config.toml
num_hidden_layers = 8
hidden_size = 384
n_experts = 32
experts_per_token = 1
d_expert = 576
d_shared_expert = 0
hidden_act = "relu"
moe_layers = [1, 3, 5, 7]
router_score = "sigmoid"
normalize_top_k = false
routed_scale = 2.0
balance_loss = 0.00117
balance_bias = true
init_std_router = 0.0323
lr_router = 0.00044
vocab_size = 26779
norm = "layernorm"
norm_eps = 1e-05
tie_word_embeddings = false
optimizer = "soap_variant"
learning_rate = 0.00716
max_grad_norm = 2.0
batch_tokens = 131072
max_seq_len = 512
train_tokens = 1120000000
max_steps = 8545
dataset = "wikipedia_en"
Below are experts of layer 5 (counted from 0) of a mixture-of-experts language model. Rows are named up (a neuron's input weights, with its number), down (a neuron's output weights, with its number) and show model dimensions 336-383. Each number is 128 + 32 x the weight over its row's rms, rounded and kept within 0 to 255.
Before each expert's rows: a language model's description of what the expert responds to; "mostly gets" lists some tokens that are sent to it at least half of the time. This comes from a sample of Wikipedia text that the model never trained on.

# expert 13
Description: Colons after infobox field labels such as Died:, Division:, and first words of multiword names, such as New (York), San (Francisco), United.
mostly gets: " New", " San", " each", "New", "|---|---|---|---|---|", "|---|---|---|"
up0 [223 137 108 100 148 139 119 108 161 160 143 119 154 102 195 115 130 120 138 137 110 135 168 122 138 120 138  96 132 138 121 170  93 162 182  79 174 110  98 120 144  86 157 107 203 143 172 146]
down0 [ 56 164 163 144 113 113 147 150 110  42 133 105 168 188 159 117 150 140 125  81 182 129 136 127 114  46 147 141  98 123 136  69 156  93 120 128 139 130 107 133 131  89 131 168 162 121 111  97]
up1 [115 167 143 103 144 124 124 116 133 113 142 168 161 205 181 145 108 125 126 129 178 140 109 106 141 195 115 117 153  81 213 122 162  94 117 121 111 151 206 192 155 145 154  73  70 137 146 143]
down1 [151 138  90 143 111 169 126 177 108 104 127 103 116 102 170 151 100 142 123 102 116 143  75 166 135  76 121 173 138 161  94  86 121 109 182 160 128 119 116 135 112 130 152 226 202 133 119 140]
up2 [150 141 125 123 133 129 134 124 132  92  63 151 127  95 135 141 145  42 179 131 110 153 106  91 140 103 146 124 165 118 138 143 102 143 186  66 130 141 159 110 102 151 155 170 107 190 171 161]
down2 [113 112 130  87  92  61 130 120  88 114 103 132 106 116 127 104 151 132 110 122 128  98 122 114 129 114 115  71  48  96 147 163 128  94  77 124 112 151 139 102 133 132 228 152 182 143 137 121]
up3 [129 100 134 167 147  80  85  20 186 135 128 106 152 152 125 157 111 166  51 178 131 168  53  81  96 136 167 144 125  99 146 130  77 188 152 103 132 119  94 137 128 114 161 155 131 169 126  96]
down3 [130 167 152 166 112 141  97 178 130 122 136 138 145 110 168  90 136 140 125 189 212 135 153 157 170 169 106  99 163 199 134 131 138  59 135 127 142 137 102 164 105 107 129 145 175  84 210 113]

# expert 14
Description: Opening parentheses, quote marks and brackets that start asides, dates or titles, as in (2009), (see …), "term, ^{.
mostly gets: " \"", " (", "(", " '", " [", " un"
up0 [100 135 153  97 125 153 166 219  58  97 110 164  87 158  88 138  94  98  82 141 170  78 171 141 112 143 186 149 116  95 188 121 160 136 159 145 144 108 175  95 113  64 147 181 163 151 157 131]
down0 [121 119 157  98 147  87 161  99 185 113 132  78 146 149 145  91  98 182 153 112 143 119 156  88 104 129 110 105 106 172  58 133 164 131 148  86 121 140  91 111 146 112 118 162 139 115 120 153]
up1 [173  92 183 147 176 159 151 105 156 145 163 102 119 117 120 122 133 144 158 202 200 117 115 128 180  83 176 136 132 195 139 150 118  96 108 151 144  84 183 132 111  93 169 184 143 155 155 150]
down1 [124 129 131 157 203 156 112 106  95 116 150 123 141 196 140 151 168 131 149  97  94 109 143 122  92 119 151 140 107 177 130 141 116 161 125 117 166 147 111 103 138 124 154  85 125 145 133 106]
up2 [130 162 179 137  56  63 106  68 180  82 139 129 199 224 110 125 104 126 129 146 112 137 159 136 102 116 146 122  85 130 149  98  99 135  75 112 129  96 121 121 135 167  80 113  99 159 128 106]
down2 [112  87  83 159 106  72 206 165 118 166 143 186 106  32  93 179 124 154  54 170 159 187  61 143 127 109 173 137 142 141 136 131 136 200 116 114  70  77 116 184 143 104 163 197  75 125 121 148]
up3 [112 116 179 152 126 103 102 156 119 191 156 120 161 127  92  87 126 125 133 141 126 100 130 146 112 125 109 122 132 164 169 130 122  82 139  97 136 193 146 104  93 130 148 160 119 104 126 106]
down3 [175  78 148  98 111  86 164  67 149 113 148 107 139 145 106  98 159  88  88  98 115 142 231 115 107 136 167 110 171  93  92 104 145 125 104 150  71 141 111 114 131 183 178  88 114 149 134 136]

# expert 8
Description: Single digits inside years, dates and measurements, and unit words after numbers, such as 1942, 102 kg, 1,435 mm, ft.
mostly gets: " ft", "Gls", "sq", " lb", " mm", "km"
up0 [129 159  86 113 127 121  60 178  99 160  87  50  90 120 150 134 121 177  56  80  92 157 143  88  94 126  91 164 145  93 109 108 111 105  81 121  98 128 184 176 124  89 122 203 161 151  92 111]
down0 [140 126  37 140 115  89 131 131 146 144 135  50  27 102  87 157  97 133  97 120 102 154 141 136 162 121 118 135 124 117  66 100 187 171 125 138 131 172 113 189 101  74 117 181  96 180 183 140]
up1 [122  79  83 119 117  48 169  88 159 111 158 227 102  84 173 126  79 141 117 106 171 161 183 175  71 138 109 126 186 163 119 196  94 132 115 101 115 124 145 116 126 128 122 126 127 167 105  58]
down1 [ 83 172  85  99 157 107 152  80 176 156 155 121 145  86 106 142 123  82 161  92  90 150 173 187 122 110 125 145 104  99 152 181  91 200 118 132 164 169 145 126 140 157 119 205 139 130 101  98]
up2 [ 84 178 112 135 128  84 137 117 117 159 114  98  86 116  92 109 169 124 131 122 140 207 178 155 129 125 127  46 178 141 161 207 154 183 104 108 114 157 103 148  94 135 119 110 122 111 150 127]
down2 [113 112 135  80  81 145 130 138  78  29  98  70 108 156 101 117 103 142  85 202 112  99 143 153 159  71 137 184 114 102 207  82  92  81 148 163 149 143  90 140 135 127 122 104 110 137 143 154]
up3 [145 124 140 141 106 127 155 134 153  75 114 116 134 121 114  83 143 142 102 129 147 101 129 170 138 109  67 186 164 150 120 164 138 126 109  93 100 138 125 125 134 125 160 151  84  91 124  97]
down3 [ 63 158 121 133 207 139 146  87  61 130 129 140 144 134 100 156 127 136 186 133 130 213 150 117 103 124 146  77  96 151 105 180  57 185  73 179 178 176 159 121 119 106 131 126 134  94  91 143]

# expert 30
Description: French particles de, la, du, et, le and apostrophes, plus mid-word letter pieces of foreign or rare names (Audre, Contrechamp, Trafford).
mostly gets: " de", " et", " la", " du", " le", "re"
up0 [157 106 158 154 127 120  73 105 138 132 215  99 137 125 132 108 148  95 153 103  97 118 154  73 164 117 122 119  67  56 138 164  66 121 142 132 124  78 139 117 124 139 126  75 108 116 130 157]
down0 [111  95  83 154  81 112 114 139 124 141 144 177 153 194 183 187 151 131 145 147 104 196  94 139 127 147 103 200  93 153 117 167 102 127 109  88 148 160 114  96 118  97 148 131 164 127  97 106]
up1 [ 87  90 188 199 116 150 113 119 124 124 131 178 127 139  60 104 155 189 171 172 167 122  70 130 124  90 129  94 111 164  99 185 103 121 143 173 116  77 105 108 172  98 177  99 111 143 133 156]
down1 [ 88 206 121  97 174 166  74 130 143  86 125 141 128 110 119 119 103 160 129  92 164  93 175 140 136 189 129  94 114  67 106 108 129 110 109  96 200 166 113 160 135 191 120 188 173 163  91  94]
up2 [149 153  84 127 135  61 115 107  76  65 181 159  80 164  64 118 165 100  94 173  94 133 114  87 150 143 134 117 133 136 135 147 197  80 132 174 197 104 125  58  60 171 124 147 132  85 129  40]
down2 [121  97  93 107  91 133  84 178 179 107  99  98 164 102 171  93 137  66 127  88 112 163 138 126 128 106  83 120 128 115 143 190 106  95 151  79 156  64 152 101 194 127 170 200 101 166 105 151]
up3 [120 185 124 177 153 105 172 135 143 171 107 123 119 126 105  98 179 134  82 169 110 140 165 126 199 136 144  91 173 170  96  87 165 163 116  79  60 118  86 116  74 146 128  89 174 141 143  92]
down3 [194  26 135 132 109 172 186 161 149  78 101 157 153 109 129 120  83 162 130 125 156 170 117  99 134 141 138  45 115 120 137 119  97 128 147  85 105 134 140  85 118 128 113 152 175 109 186 114]

# expert 23
Description: Line breaks ending list items, infobox fields and title lines, plus capitalized title words like Royal, chronology, London.
mostly gets: " Arthropoda", " chronology", " Royal", " Beach", " You", " Guide"
up0 [ 99  97  84 145 117 148 213 168  89 158 132 191 138 157 131 139  58 121 157 123 110 112 181  96 136 133  76 139  94  67 151 120 130 117  93 117  76 165 104 113 162 138  96 166 128 171 133 138]
down0 [126  80 137 151  97  95 119  64 179 125 180 115 112  90 162  94 147 142  90 110  93 176  90 128  92  77 129 103  91 114 135 124 174 137 167 144  95 157 193 150  61 101 129 139 143  91 157 133]
up1 [ 78  90 147 145 130 110 108 116 101 159 114 103 124 105 153 120 144  89 120 146 143  98 144 145 157 111 133 193 134 106 155 167 174 136 111  99 155 108 154 133 162 122 129  24 103 162 180 218]
down1 [124 110 146  80 149 138 122 112 108  94  73 113  96 125 118 135 103 153 117 108 209 114 144 151  90 176 102 120  92 161 115 139 136  91 126 116 119 112 101 122 161 161  51 121  40  98 170 102]
up2 [157 193 118  89 160 123 109 179 159  95 128 109 125 115 170  81  72 121 146 174 112 141  71 111  82  75  99 124  52  90 146 165 184  93 118 116 136 102 174 123 125  63 139  98 120 142 145 147]
down2 [139 161 126 147 181 114 144  70  87  50 113 160 118 119 124 119 116 127 110 144 149 172 115 137 136 174 115  93 133  95 208 133 151 129 134 145 129 113 124 172 129 131 110 122 105 106 111 112]
up3 [143 109 149 136 131 134 104  94 102 141 187 108 182 105  98 160 170 119 143 122 164 154 111 110 133 126 171 122 115  87 166 142 128  98 120 132 169 104 140  84  74 158 141 106 104 128 163 153]
down3 [159 115 130 179 161 171 149 168 120 120 127 149 189 152  53 132 175 118 114 174 128  96 163 147  93 177 175 179 101  96 126 132 148  92 160 126 154  99 142  82 115 103 171  95 121 137 112 104]

# expert 6
Description: Word-internal fragments in science text (hypogly-c-emia, water-c-ourse, phe-rom-ones), plus quotation marks and common nouns like name, land, river, blood.
mostly gets: "\"", " †", " river", "$", " land", " plant"
up0 [158 138  81 123 148  93  81 139 183 168 152 137 131 109  86  65 152  98 102 174 172  96 158 146 130 129 148 155 118 110 189 103  78 138  96 158 166 187 108  83 100 144  95 106 145 172 166 109]
down0 [169 130 130 115 127 177 143  88 122 107 123 137 125  93  60 139 102 152 190 162  77 100 114  63 163  97 157 170 130 192 104 155 154  96 188 143 134  95 115 102 147  74  83 126 172 140 116 204]
up1 [141 135 167 143 113  90 172 176 152  62  31 169 100  71 127 115 143 189 148  93  91 186  90 166 138 160 149  95  97  65 123 140 121 131 114  71 127 141  73 148 120  92 181 160  94  78 141 134]
down1 [ 91 151  97 140 136 142 102  92 134 112 108 170  89 129 128 149 132 111 114 137 145  97 109 192 123 136 132 171 139 170 105 103 168 168 212  96 115 129 120 108 144 119 145  73 185  77 171 194]
up2 [125 146  76 141 146  91  41 103  81 130 115  92 116 156 106 102 133 120 130  94 130 122 173 138 106 161 101 140  94 120  52 117 121 120 166 115 134  82 181 150 148 128 153  99 170 170 143 182]
down2 [126 133 144 172 176 206 115 110 120 155 132 156  72 172 148  74 195 208 145 170  98 139 117 139 140 130 148 113 134 144 174  93 153 102 184  85 148 150  87 134  72  56 115 122 135 132  97 108]
up3 [126  62 111 150  83 116 149 156 168 162 154 165 123 145 147 123 116 145 185 124 111 166 155 123 171 157 180 135 177  91  95 119  97  93 151 129 129 143 110 138 162 147 164 127 126 120 168 137]
down3 [ 87 166 108 131 181 190 176  73 107 108 122 128  75 154 114 116 114 120 151 120 139 202 149 154 120 169 154 124  76 147 141 107 145  97 135  87 100 118 158  94 119 111 125 104  98 116  67 163]

# expert 11
Description: Mostly of after nouns, plus more, much, less, most, into and table pipes, as in Hall of Fame, more than.
mostly gets: " more", " much", " less", " of", " most", " Of"
up0 [ 80 118 178 136 169 161 162  64  83  82 142 177 155  90 142  89 119  43  30 101 168 140 127 150  56 104 155 134 122 157 131 147 138 130 100  93 122 112 132 191 179 147 114 129 152 157 130 106]
down0 [ 64 190 149  90 133 104 128 143  74 165 123 113  90 169 102 139 149 154 107 209 100 145 106 122  94 131  46 125 106 108 137 134 140  80 152 132 123 165  58 166 186 111 103 168 147 175 208 125]
up1 [131 142 138 202 188 125 116 170 124 129 170 135 134 122 135 115 101  93  99 106 217 135 155 163  85 179 131 166 152 103 102 169 167 150 117 140 125 106 180  74 158 100 187 125 102 131 178 142]
down1 [167  88 109 167 108  85 159 137 147  97 124 151  96 179 147 130 106 115 132 189 190 105 150 110 143 160  75 108  78 158 116 128 150 181 116 142  57 129 146 187 102 115  98 136 111 142 120 102]
up2 [105 193 122 140 126 104  48  80 130 118 139 163 176  98 164  48  81 175 140 143 162 111 178 127 162 126  65 113 123 129 160 163  97 140  65  85  87 107 149 130 153 134 127 161 112 115 116 141]
down2 [ 67  94 120  81 118  94 154 119  90 137 136 101 107 153 111 106 132  72 104 132 121 106 122 142 114 197 134 111 120  55  96 152  86 218 118 111 143 121 103  93 129 151 120 147 190 107 117 147]
up3 [109 106 112 144 164 134 151 127 144 105 162 194  72 167 135 116 114 125 152 151 143 122  42  82 161 101 147  92 158 119 129 200 104 118 125  87 109 127 108 169 149 171  89 164 174 124 154 140]
down3 [132 170 118  90 139 133 147  96  89 112 148 172 138 118 177 116 107  99  87 158 132 123 158 152 102 104 123 146  77 139 110 194  78 186 183 139 131 171  70 167  66 151 128 125  78  79 129 115]

# expert 24
Description: Time and quantity words after numbers in sports articles (two-year contract, third week, all-time, million), plus percent signs, en dashes and table pipes.
mostly gets: "%", " year", "year", " day", " time", " million"
up0 [ 73 106  62 139 121 135  99  84  97 148  88 187 146 126 109 147 107  49 114  80  89 134  89 153 135 146 143 137 140  97 191 149 200  99 108 112 116 126 169 161 144  97  52 123 168 127 142  98]
down0 [140 146 123 166 148  56 150 101 142 156 103  79 124 109  70 147 108 129 129 154 165 158 119 163 116 139  89 176 184 186 129 158 119 167 126  98 113 150 118 127 141 184  94  98 110 126 169  55]
up1 [120 125 156 181 141 102 112 104 182 101 106 102 177 145 189 117 142 113  77 185 143 128  99 109 152 166 138 110 137 110 143 174 128 146 154 157 103 237 140 130  96 166 120 140 101 108 103 134]
down1 [155 172 183 133 149 111  51 142 105 144 102 167 137 155 115 145 117 168 136  83 120 141 111 157 135 167 103 132 167 172 106  66 115 100 118 160 121 130 104  95 142 134 179 134 106 154 125 106]
up2 [174  99  96 144 148 157 157  99  88 149 143 133 191 131 140  82 186 171 104 110 153 140 118 149 183 148 112 113 137 107 103 162 201 152  72 104 171 121 141 159 132 109 168 182 112 123 132 146]
down2 [140 112 130 138 118 145  82 157 131 136  84 112 122 173 105 217  98 180 161 155 137 118  97 118 138 116 205 128 153 102 136  94 155 180 131  95  90 126 168 129 110 111 176 142 139 119 126 121]
up3 [100 189  92  95  99  73 179 187  79 115 101 145 112 149 129 168 147 121 142 109 150 120  88 178 108 105 121 119 157 162 177  74 128 162  99  72 172  56  91 136 102 151 181  77 102 129 152 170]
down3 [131 177  97 113 119 140  84  76 150 156 150 128 117 123 121 128 129 150  98 125 142 133  85  99 179  54 137 132 144 133  47 128 140  68 149 141 154 161 145 120 116  97 169 123 139 147 157 147]

# expert 2
Description: First pieces of words split into several tokens, such as d in duel, ex in existing, sav in savings, cr, sl.
mostly gets: " d", " ex", " s", " sl", " cr", " j"
up0 [115 110 106 107  99 148 137 162 119 132  59 154 151 160 213 125 181 107 105 113 169 137 146 141 136 128 131 119 107 158 124 117 146 149 144 122 173 120 171 145 208  97 158 105 107 149  58 160]
down0 [147 130 127 124 146 124 103 174 106 111 115  87  69 133 107  67  94  77  84 155  99 129 104 169 152 164  73 118 100  87  98 140 163  85  78 182  53 127 132 144 146 186 134  58 132 216 155 121]
up1 [141 179 157 201 134 147 131  76 166 145 146 118 190 148 148 135 107 182 146 207 130 125 139 131 110 111 152  65  84 161 141 145 151 111 165 126 122 106 193 167 151 159  90 142 149 116 109 106]
down1 [167 132 108  96 108 103 125 150 104 158 168 108 132 119 129 154 101 106 132 103  95  98 120 108 140  70 128 119 155 115  74 123 164  66  79 131 134 137 111 104 169 152 147 140 127 166 155 179]
up2 [110 130 129 141 100  94 189  89 187 135 143 127 113 142 110 116  88  97 128 151 104 186 123 110 115 124 186  94 168 162 103 173 109 139 179  96 135 118 155 157 107 163  73 131 163 147 100 152]
down2 [ 97 111 145 136 115 145 131  91 129 118  77 144 151 190 143 129 128 146  80  98 146 112  92 183 164 157 106 123  90 149 119 143 147  50 157 126 146 144 140  59 121 142 123 146 144 198 180 174]
up3 [ 45 162 147 115  89  94 111 107 110 170  87 154 143 165 177 109  96 106  96 105 155  99 153 115 132 132 154  71 165 199 144 167 128 116 127 196 176  97  91 114 146 125 108 115 159 114 173 126]
down3 [127 153 126 149 139 158 152 179 178 154 112 143  53 116 101 155  95 108 131 153 151 146 133 148 142 128 137 142 128  73 127 155 129 166 130 172 105 108 144 185 203 191 169 185  60 190 106 150]

# expert 3
Description: First piece of a person's surname after a given name (Richard E., Mikhail B, David Cameron), plus semicolons separating entries in result lists.
mostly gets: ");", " ;", "%;", " W", ".;", "\";"
up0 [ 79 124  97 145  62 200 126  92  68 164  91 141 115 116 117  95 114 125 145 130 158 163  47  96 130 153 156 123 143 143 136 150 141 169 154 100 138  87  93 136 118 175  88 191 147 140 186 166]
down0 [143 102 110 130 155 126 133 135 190 108 148 153 129 128 110 141 118 143 154  95 137 110 128  98 161 162 151 152 129 129 128 180 157 126 102 180 100  97 122 156 162 120 148 126 111 126  97 159]
up1 [110 113  64 157 145 134 148  72 101 109 118  84 162  99 152 142 148 192 179 149 122 134  75  72  93  96 164  69 131 157 159 167 147 176 146  84 122  96  82 146 128 125 166  95 139 154 117 145]
down1 [148 137 122  10 165 122  90 100 138 170 109 142  76 178 111  99 139  90 156 151 117 143 197 157 167 119 146 133 113 150  56 133 125  86 180 156 175  77  91 177 154  88 126 183 148 177  99  83]
up2 [ 63 136  95 148 117 111 122 109 167 124 148 164 131  93 124 122 121  82 128 149 115 175 195 160 103 170 129 184 106 135 145 152 138 157  88  88 196 121 171  63 105 146 125 187 125 148  94 139]
down2 [150 106 140 106 147  89 141 157  85 124  97 127 164  90 138 111 130 154 117 133  97 137 132  59  70  75 175 123 154 140 159 163 122 146 176 133 176 103 133 184 128 126 150 170 116  90 160 146]
up3 [ 64 109 108  92 187 146 137 135 125 154  99 134 113  89 103 159 102 178 173 138 164 146  69 119  48  94 146 146 181 145 120 122  98 186 124  93 115 111 137 121 115 100 121 132 163 127  88 128]
down3 [147 108 176 163  70  93 100 160 201 111 137 121 111 112  82 129  85 167  91 139 151  84 138  73 137 146 128 108 158 117 195 100 103  75 109 120 147 147 100 146 112 106 117 128 178  92 184 102]

# expert 26
Description: Subject pronouns he, she, they, who, plus periods and line breaks ending sentences or headings before a new section in biographies.
mostly gets: " she", " he", " they", " He", " They", "He"
up0 [142 100 238 133 182 155 141 141 115 117  99 124 147 113 139 184 139 151 100 112  98 136 151  76 182 168 150 105  96 156 136 109 139 121 187  74 103  63 175 143 183 112 149 125 162 108 126 133]
down0 [139 152 152 176 124 175 155  90 173 106 153  88 160  70 114 102 141 107 154 124 139 148 108  73  95  88 166 125  93 141 136  74  97 131 128 151  80 169 111 159 142 140 155 116 136 144 176 123]
up1 [167 142 139  97  86 138 174 119 129 142 105 154 176  98 138 170  98 128  98 178 103 100 117  78 175 142  82 160 157 132 165 127 124 168 100 120 174 139 115 134 134 160 115 125 143 139  91 128]
down1 [100 114 120 122 125 109 123 115 132 157  98 130 124  98 108  81 142 159 115 112 157 194 151 159 110 126 127  99 135 138  94 149 116 132  65 120 132 171 155 140 139 147 120 114  99 160 162  86]
up2 [108 126 190 134 157 154 120 109 220 120 149 140 122 101 120 117 178 117 154 133 108 121  88 161 138 116  82 152 137  98 162 144 129 128 121 139 132 122 128 157 136  81 132  70 121 139 124 130]
down2 [100  99 142 147 108 127  93 136 169  92  69 119  84 131 135 128 127 125 169 113 143 140 131 178 138 109 146 150 151 118 121 171 177 102 104 137 100 101  76 158 129 151  89 107 104 128 124 124]
up3 [ 96  80 138 178 106 159 176  92 111 157 133 132 190  93 152 118 159 147 146 116 101 121  58  78  80 121 104 132 100 133 142  97 174 142 104 117 126 146 137 144 153 110 177 144 103 129 141 189]
down3 [142 129 102 154 146  94 143 163 208 123 190 160 166 136 106  94 118  92 112 146 140  78 166 144 180 115  96 110 126 110 111  78 161 145 140 181 144 129 112 102 168 120 105 114 180 158 209 101]

# expert 28
Description: Commas ending a phrase or title, often after numbers or names, plus closing parentheses and quote-comma combinations in tables and lists.
mostly gets: "\",", "),", "',", ",\"", ",", " ,"
up0 [123 129 159 101 103  41 202 169  52 111  53 104 143 140 169 112 213 104 175 133 114 110 171 131 145 125 184 128 116 126  88  78  91 148 169 168 142 116  99 176  80 117 129 100 160 135 110 119]
down0 [107 127 123 177 115  92 127 121 152 129 161 107 123 115 124 101 100 156  91 116  76 113 102 183 118 156  71 137 116 150 100 184 165  98  68 156 174 110 186  75  94 157 120  89 135 132 163 149]
up1 [110 169 136 152  95 154 151 112 110  68 138 125 143 159 126 147  91 123 142 201 113 124 152  85 131 171 112 144  69 167 164 216  70 109 154 138 121 142 193 105 172 153 149 182 102 139 136 123]
down1 [ 80 144 141 183 137 168  83 161 171 108  47 185 153 107 138 144 175 137 134 123  96 159 117 162 126 171 161 111 179  87 133 137 122 164 120 125  99 161  86  97 162  92 166 140  87 174 163 159]
up2 [137 161 107 144 162  93  68 148 130 105  97 129 130 135 167 127  76 178 149  62 181 138  49 123 122 133 139  87 164 112 126  94 137 136 168 149 104 110 180 157 126 140 173 135 141 129 157 139]
down2 [131 175 126 117 135 124 151 125 137 129 117 103  77 128 121 116 129 121 150 217  62 117 159 101 111 138 204 115  95 100 155 140 149 100  90  94 153 171  97 161  99  82 115 112 123 202  94 133]
up3 [187 179 155  99 139  92 100 128 187  60  90 166 172 161 156 167 152 151 107 170 163  93  99 110 119 196 138 109 119 152 124  93 153 196 131 140 129  80 175 124 123 124 107 129 103 134  85 119]
down3 [126 122  89 165 151 133 153 103 125 179 130 102 140 153 147 174 117  89 101 111  74 137 165 191 154 147 118 159 167 139 123 138 182  90 171 133 154  95 158 153 123 119 118 152  53 129 160 136]

# expert 1
Description: Main verbs and auxiliaries right after a subject in biographical or historical prose, such as had, took, began, sought, launched.
mostly gets: " have", " had", " has", " took", " began", " having"
up0 [139  94  80  68 103 123 156 117 110 133 127 133 102 121 127  81 124 134 164 165 123 185 148 138 142  93 143  98  54 135 132 143 138 114 168 150  78 146 178  63 125  91 151 150 114 196 110  51]
down0 [122 185 131 198 149 127 166 146 158 136 125 149 127 155 131 210  75 103 154 123 119 129 126 123 130 165 141 149 197 136 146 156 145 202 116  62 168 117 136 199 116 161 104 119  66 147 104 141]
up1 [101  85 156  99 119 124 139  65 135  78 120 184 127 106 177 105 112 119 108 151 157 146 171 111 136 157 148 134 180 139 184 122 121 139 109 125 154 123  89 113 193 103 144  58 164 131 144 152]
down1 [124 198 115 207  92  76 161  91 153 146 102  77 108 139  81  92 111 121  99 144 102 159 142 168 178 146 129 176 172 162  81 116 107 134 101 105 135 124 127 117 109 112 132 141  93 151  97 115]
up2 [172 143  92  71 132 173 190 117  91 169 136 131  68  77 134 209 115  81 125 112 110 173 137 147 147 120 114 104 153 116 146 123 102 122  81 198 114 135 134 182 121 139 137 139 122 116 148 124]
down2 [ 96  94 142 131 139 172 116 144 175 125  70 116 164 169 149  18 101 125 175 160 178  91  94  65 165 135 181 108 118 158 182 103 131  93 135 125 153 123 136 160 153 131 159 196 148 145 135 115]
up3 [ 59 112 124  95 143  72 105  92  73 177 100 114 170 107 151 127  73 126 129  57 124 126 118 117 145  91 107 156 138 167 163  64 118 109 139 166 120 137 133  95  92 135  77 129 116 100 101  88]
down3 [151 107 150  98  84 170  90 142 109 140 120 133 197 130 136 160  63 125 107 119  88 117 144  47 136 161 137 130 146  91 114 107 120 175 103 168 101 108 136 154 104 143 170 124 182 104 142 140]

# expert 22
Description: Invisible byte pieces and symbols in coordinate strings, Roman numeral grades in heritage listings, and the article a or A before nouns.
mostly gets: " Historic", " U", " A", " railway", "A", " An"
up0 [151 153 141 120 129  88 124 129 114 137 126 106 137 175  79 114  87 122 164  91  97 155 146  80 136 167 152  97 105 101 151 181 130 114 155 151 140  50 144 153  97 144 151 138 123  87 132 135]
down0 [194 105 166 187 151 137 139 151  91 113 139 111 100 189 150 110 130 155 116 101 108 150 108 173 128 108 124 105 184 146 122  88 185  76  80 103 171  98 125 150 134 169  59 155 158 150 140 134]
up1 [ 89 122  85 130 128 129 172 187 117 113 108 138 130 103  75  92 122 163  85 211 108 158 149 141 162 134  88 100 114 126 120 111 173 163 160 126 165 156 199 152 211 166 154 186 100 164 114 114]
down1 [132  79 158 105 106 183 195  79 101 163 115 123  92 109  92 109 133  84 112 103 138 168 130 158 188  71 199 157 180 137 162 129  66  93 156 128  52 128  64 169 177 120 176 123 116 154 117 157]
up2 [ 90 102 111 145 149  77 135 131 114 143 124 131 169 111  91  86 117 114 141 117 139 146 163 144 116  78 124  57 142 151 132 178 104 119 168 162 187 127 122  98 150 144 193 183 158 185 112 152]
down2 [110 120 140 118 137 125 162 106  89 136  94  55  92 101 149 148  98  83 148 127 106 125 131  90 160 143 185 133 157  86 132 104 132 129 100  87 143 154 202  77 157 118 116 130 175 115 162 127]
up3 [172 164 102 169 138 140 117  88 178 153  56 130 126 112 129  99 144 137 137  83 106 172 167  71 115  85 191 121 130  34 170 142 216 141 185 139  89 148 198 160 132  98 137 151 130 155 138 156]
down3 [108  85  93  65 145  83 128 131 202 140 104  62  82 141 169 140  93 161 100 163 135 137 126  87 152 133  87 120 101 154 170 180 102 159 155 153 200  98 118 100 161 115 126 188 113 102 118 134]